config = dict(
    d_shared_expert=0,
    init_std_router=0.00748,
    head_dim=32,
    init='normal',
    lr=0.00607,
    beta1=0.95,
    weight_decay=0.025,
    seq_len=512,
    doc_mask=True,
    steps=7392,
)
Below are experts of layer 6 (counted from 0) of a mixture-of-experts language model. Rows are named router (the router's row for the expert) and show model dimensions 0-159. Each number is 500 + 25 x the weight over its row's rms, rounded and kept within 0 to 999. Numbers have three digits each.
After each expert's rows: "comes before" lists some tokens at least twice as common just after its tokens as in all text. This comes from a sample of Wikipedia text that the model never trained on. Tokens count by the router's weight.

# expert 16
router:490484494500506458533460482553490530497499501488455512496495490489522480505539470498442477471488502480526522535446526495507529539515512473519471504495521527509506509452512505509568509509488517507512489487450531549510517422469496485502476510470498504511480503523532504506550478489487546492537482494509498500485486495500535502531484454524496541504497492509458494492535470530532561515496506497526516510526465500483487489464458458473481536518503464491514489483518451486499503506475470
comes before: "and ", "of ", "in ", "to ", "for ", "with "

# expert 5
router:515500515465485449550434516533521513506483513496478510489507529505565512520518472475452507490497530487524525494502512504479510467539543496499483514517520503495508511487518559494583510492492504543519487525488478506497549462475501478488516500501511515482483527548507480468503486523473543475506486522511489519486479480521508497518425460494527544507454482506522481509516483521538476442489509466495539519504474491517509525501476498508481548453490509486529500506497483489505465486479495
comes before: "and ", "which ", "but ", "he ", "the ", "with "

# expert 33
router:491469506516503479519437489513472525469456467521483510505535516467553456486556452478477482463493489486497494496486539493526494495518509502519482507512514493533480511458493527484516542467481485517459487536454506515471516521488494471496496534497474513479482562525540525505509515545443502542505543453510508512524458486503515521521472497523509523495466481503466504494503449540517476549480507500541515501489475476471489496482495455476496505459492502496499486528479456499508509488478517
comes before: "the ", "be ", "have ", "a ", "were ", "are "

# expert 22
router:496496506520522474522478489538478530514493485531475519496500539491568530494561445482497498449526519493503522464445528493500478499494516512524509523511491508500483477444472493525520516478469502510494463508477524489480508446492509483511487525510508494513489524494560460474520484542454551522475470502528506514487451538506489507558481495474514526470462473480457458493489512509500521518522491491512524510485499490484533500479500464488486550473488516498540478480508485487480542520469476
comes before: "to ", "in ", "by ", "on ", "as ", "for "

# expert 34
router:475518507513510457515508520537475515473494474456487551489468493480526463519521460491433522490496509495493555505499556464459498505527509504503477531486509519496494483443481494530521543486498514508535497475481502500474562481449519463490505518500483504498504537479520478459490446540502523531500508478513475480517480506526486503517466445528473503492475429505473524499497480560508518490504527503515530491491509507496502481443487481509494501507501464514517513499523459488490492479460489
comes before: ", ", ". ", ".", "\" ", "ed ", "ic "

# expert 27
router:487481491503515507519501480537481552448508470508501510506503496509541485460536450496465507491505504492487551489461504448500481502518509503513460512531492512521490478469511518513546519512464499519504483528463503513497498490487492515487492470463518509499505511482493490466514492508488577469482478509524509520484508514508533520521419481528560513492511470492442476475503461508498485517492509467534551494515522505492455506470457452503458496455439495516485486510479485500494516527491473
comes before: "0", "5", "4", "6", "8", "9"

# expert 24
router:494499508461499478554457512516521531499458499485499505474482488469528492500522478514471470479503528486484499528500546503497512519520500456534516530556527538505463478469517505514519533503495533523529479517495508516470483457472491467511484517498495497457462489498479494482477487522469539514503492472545494525511529516515493531551488428538474550496498495475498504501495435512513510536458460514538497498511481504517491482485430480516508535498492511501521459527500467492517542485477469
comes before: "of ", "was ", "and ", "in ", "is ", "to "

# expert 18
router:505493484528488463534489463515526524471505512496471495493538511501518452487521477486497475456515533457501520508502508494483492511520515517517483506489554520532482483424512516521512527488499500551536484490488512505460494469438489516476477481514499468495502520531537477481518481509472536501515469478519522521494528515544530499532474485482487520492494456487438467486497438488522508530488460503529488487503517519486490456509459460464518539515451491501514462490503510465475526486461476
comes before: "of ", "in ", "and ", "for ", "career", "to "

# expert 0
router:481506487510506490477481514525492569506473519544476517512494493485535501464488484484502506477543519466485521498470538450469517492546488500530479495545501513502497534499467484499550502500505523557521452518502552506499494482495516502484503514488513516524480533494498493480514494564470510474506518490572512523553514528499472497530465480516514528510492452503509526504482515498505511509476515483525539523469472474500497495487470470476490551496487507515507447504537471520547531526444475
comes before: ".", ",", "–", "; ", "% ", ":"

# expert 37
router:513489480513494487483487488533505500496495483506463519453500493496531483465524487478444516437515508451452549519490506493494496525509497482497522539523495537550506467445509499539535527496473499533515466498479495529469482503449480466464515496474500517495491499511451507494510488494477544497517480500509505527564517470457505521532478454504507533531469479476481530495516469594511509488496493502530508522507479507483483473489469483515491505529501519512505473511510478506511516523471451
comes before: "s ", "(", "=", "de ", "is ", "K"

# expert 13
router:460477481496496431520458487511526511518482503485468513462493504511537508503531472517479511484506514515497524508497528481452474496511526476501483499518509513474501519431525509485520518535441509542502469465488532533474513507486491506478521500506496515488500548499499519472499467530468516476515502518540486514552508488478496495524433446530493522504467429523511517467501482511532535517492515489508552543527498474522519536515480451517474499516508505482524457510464471523510476505492494
comes before: ", ", ". ", ") ", "–", ")", "."

# expert 14
router:513478526507542453485468513514511503466464524477473512432485517489527517494525471508472517495523493494510540485498535492495507498540510475472508524497496514572486491452488529510513511469467512505493459525472486530499510483455537457492474509474505500507508533490501513467500478522466519482524493506498515554500509526506494473508428499539469507529487429528480514502496504518525510483516497470507550533527520526471490498464465477493450527498494520501499503504521446501532514547482491
comes before: ", ", "\n", "o ", "'", "a", "ia "

# expert 19
router:480467528516499467493480490522505545478501478481480515497511503509516492471494470510491498462494525523512520517459506518479481499530545491508503491481506542533461530502502493548568530510490501518479491502472494544495499480460467475499470554515481506518477534505503474462500472538490494525522483501571486534507456544520498470498452476525501506531502447509497468489466488530547521522472480484504490531479507555467486474521504487486480489462426489479511498520530463493500498504496471
comes before: "- ", "| ", "The ", "In ", "==", "He "

# expert 39
router:479508478501500474545484492499525526515504505462475509483492517486539496506545484510503492447506512511504511481452538437492494490495547459501465504489527509530495471489493477489515497540499501538529486478485510509471508484483512487484496537496496513485449545504514503457538479530497515473490507494509508514540503504485456487511455482497499512506479437522470499504478427504542504514516478505494557495473545495512482495494477432512502529496497484493511450494465415528502529497482484
comes before: ": ", ", ", "\n", ". ", ".", "=="

# expert 12
router:503508501509484459470467482543505521484482493450466533494525488475514498457538470499454478474529526476511537503474533463466532502527519503463491484501546527508490512475491503499548513506485495508516485513457534518497522512467503466449472500507480473508490519490518439483504446535472475503502522460521490510476475469471470501526465492486523555516503487489462487494517494538529473467496491453504522493492482483460492468461471451480472533478485512477545512508494495481513498508514457
comes before: "the ", "a ", "his ", "its ", "their ", "an "

# expert 9
router:498497475501502466487464499513499535493504514517509538453520526496535477495553460432478485478556537521461495486483526505495510529548578460496490479507523525516470514460500486519537511507463501505516491512503537529496501508492520488486486538473534544518536534501471472493499473481454495482518525481516467512517499507501468507516480502525510536514486467525518512501508488521501497486460478489540526500479467529494499481501479462500481513445468477471568480486511504508474521501478462
comes before: "the ", "a ", "his ", "201", "200", "199"

# expert 30
router:467509481477524478515447482545491526479491505474485492466511504521505496513515480480443501471537507490472534506514490478482451511505530492493521487482525509569484458461481496510542522511484489534500482470473519500489489475458513493481521500500525493488509513488518469475504488510477488505485506488505456550530515500533482521534405453508523506506440483526515523481503458529529499527487506523503555520511489505502447486452496470495512550485500513490506475530448502504512501511481492
comes before: "\n\n", "\n", "s ", "000 ", "201", "S"

# expert 25
router:494475500488526463552506487516479536493481476495453531491499491517517511502507503459481460461494524492510500521465504488484462518517507491549474502538482505536477508477515496536538543497438506577518508535474530520432488491473501499476458504518492502516494519502493499496491469496486543512512525486502521513501486512473507516546480491498502517516478449525488517504496449522516468505521496516507546521493510464516469510497476470477511575509457465503509469483484501478477537482489444
comes before: "| ", "|", "(", "medal ", "votes ", "– "

# expert 35
router:479483491504493466514494501500542525497469479516473513487516538469517516476560480480481520473485536475527513484472492484509473532532486490504500489502494506560494488481489523493535543501461513549499492501465496542486499449464505470466469509493478524509491513514513512496528502505449571531506506521513502492541495489501518501522450485521507518488466470472504484503514499515552507528464507447528538509532485492480486511479446448528469534508457529459518490493496469508502520516451470
comes before: "| ", "(", "– ", "|", "and ", "="

# expert 2
router:522499519508484507496471507526473532474505496465487510474532512492504505492525471484478476428492532475489497487461535440495463522509512473511487489501518518502486496499483515487553495503481513556518446514508521542504487520472482485446510534534516516523510556481503503487491477534477536493512466491499477549503511476478528467507451482493480491492444489469455508504484511534523493515455475512508569523487502508499492491514426470508503529492489497502531471518486486505459481528468506
comes before: " ", "0 ", "1", "— ", "1 ", "2"

# expert 15
router:522523502477517448513512471536517584496507467509509498474484494493536492506527477481476504464530494503531500496467498479492468506503517498522454514499525506568469514477493502545549516506438492530490488512501535485461504481454497475512495489480497505498487526465490512501514507521472538487512505508531493513530472523488507507536465506509490516478499463466482548495489495539561469537477519472507553507510496471519462490507483438494496523500492480518536530506522490523496542522458471
comes before: "| ", "|", "\n", "(", "; ", " "

# expert 28
router:509474486491487442509472462514508550482491496485481530519517528510520542493511503476466517478511512486486527518498554489470499522523520506482504521500492552542489476456500489495495519548496486505491476519495521516478485481441498478518509536507466505502477549536535499479514459496476486521533499499497493497515483530480501507533443470531493536535450442472490521498490452531491530497474492484488564493509525479489493525471496504493450521513483480491517487539504474449534493516461463
comes before: ", ", "'", "-", "i ", "a", "u "

# expert 4
router:485502510485490512488427486522510546505484514496428544486538548486513477493511473466491487478508521479524506519502514484471497523509500512490477487514501516497474471466527501512569525479461531507492479538495503550487520487469504488504519486486489518506474545516505478465474456511483512510488497444519485555518507482511468505520487505565513554478479490488467474503526474517534458489465514526503494508468511534507493500491454476480492534460490492526491496520460506470543517536482503
comes before: " ", "he ", "the ", "\"", "it ", "that "

# expert 21
router:514457490474490477523479489519509517507490494499467494500529506488526470480523489493446531497497509526456510489444518503484466520512553536531496509501498527521465519440490490561516526501472480579501500500495496508506540470475511473458522460466462512501497535539533504506482464564430500496486506513544502540492493491489472509531486505531533534527473485498469515485498496497559499490459485496529530516517507485494529492494495492472500511466508508525532490507519490494531525484511479
comes before: "a ", "was ", "been ", "also ", "is ", "an "

# expert 23
router:468481510511482496527476476512537528496476478480462521518506501475488487501560490498483493485536537483476483520503533453448503490497570500518479504515523523498517505481516499527513528524496530528531470487491552511463502457497505504506491550532518479490482562487505448490511473532495508500507515497512506532525528461503466507522478473485518522478481434500470483506488437524492494527489483508528523492489473524483552477534492467489531521448487507493515483521485457513519531535473482
comes before: ", ", ". ", "-", ".", "ing ", "'"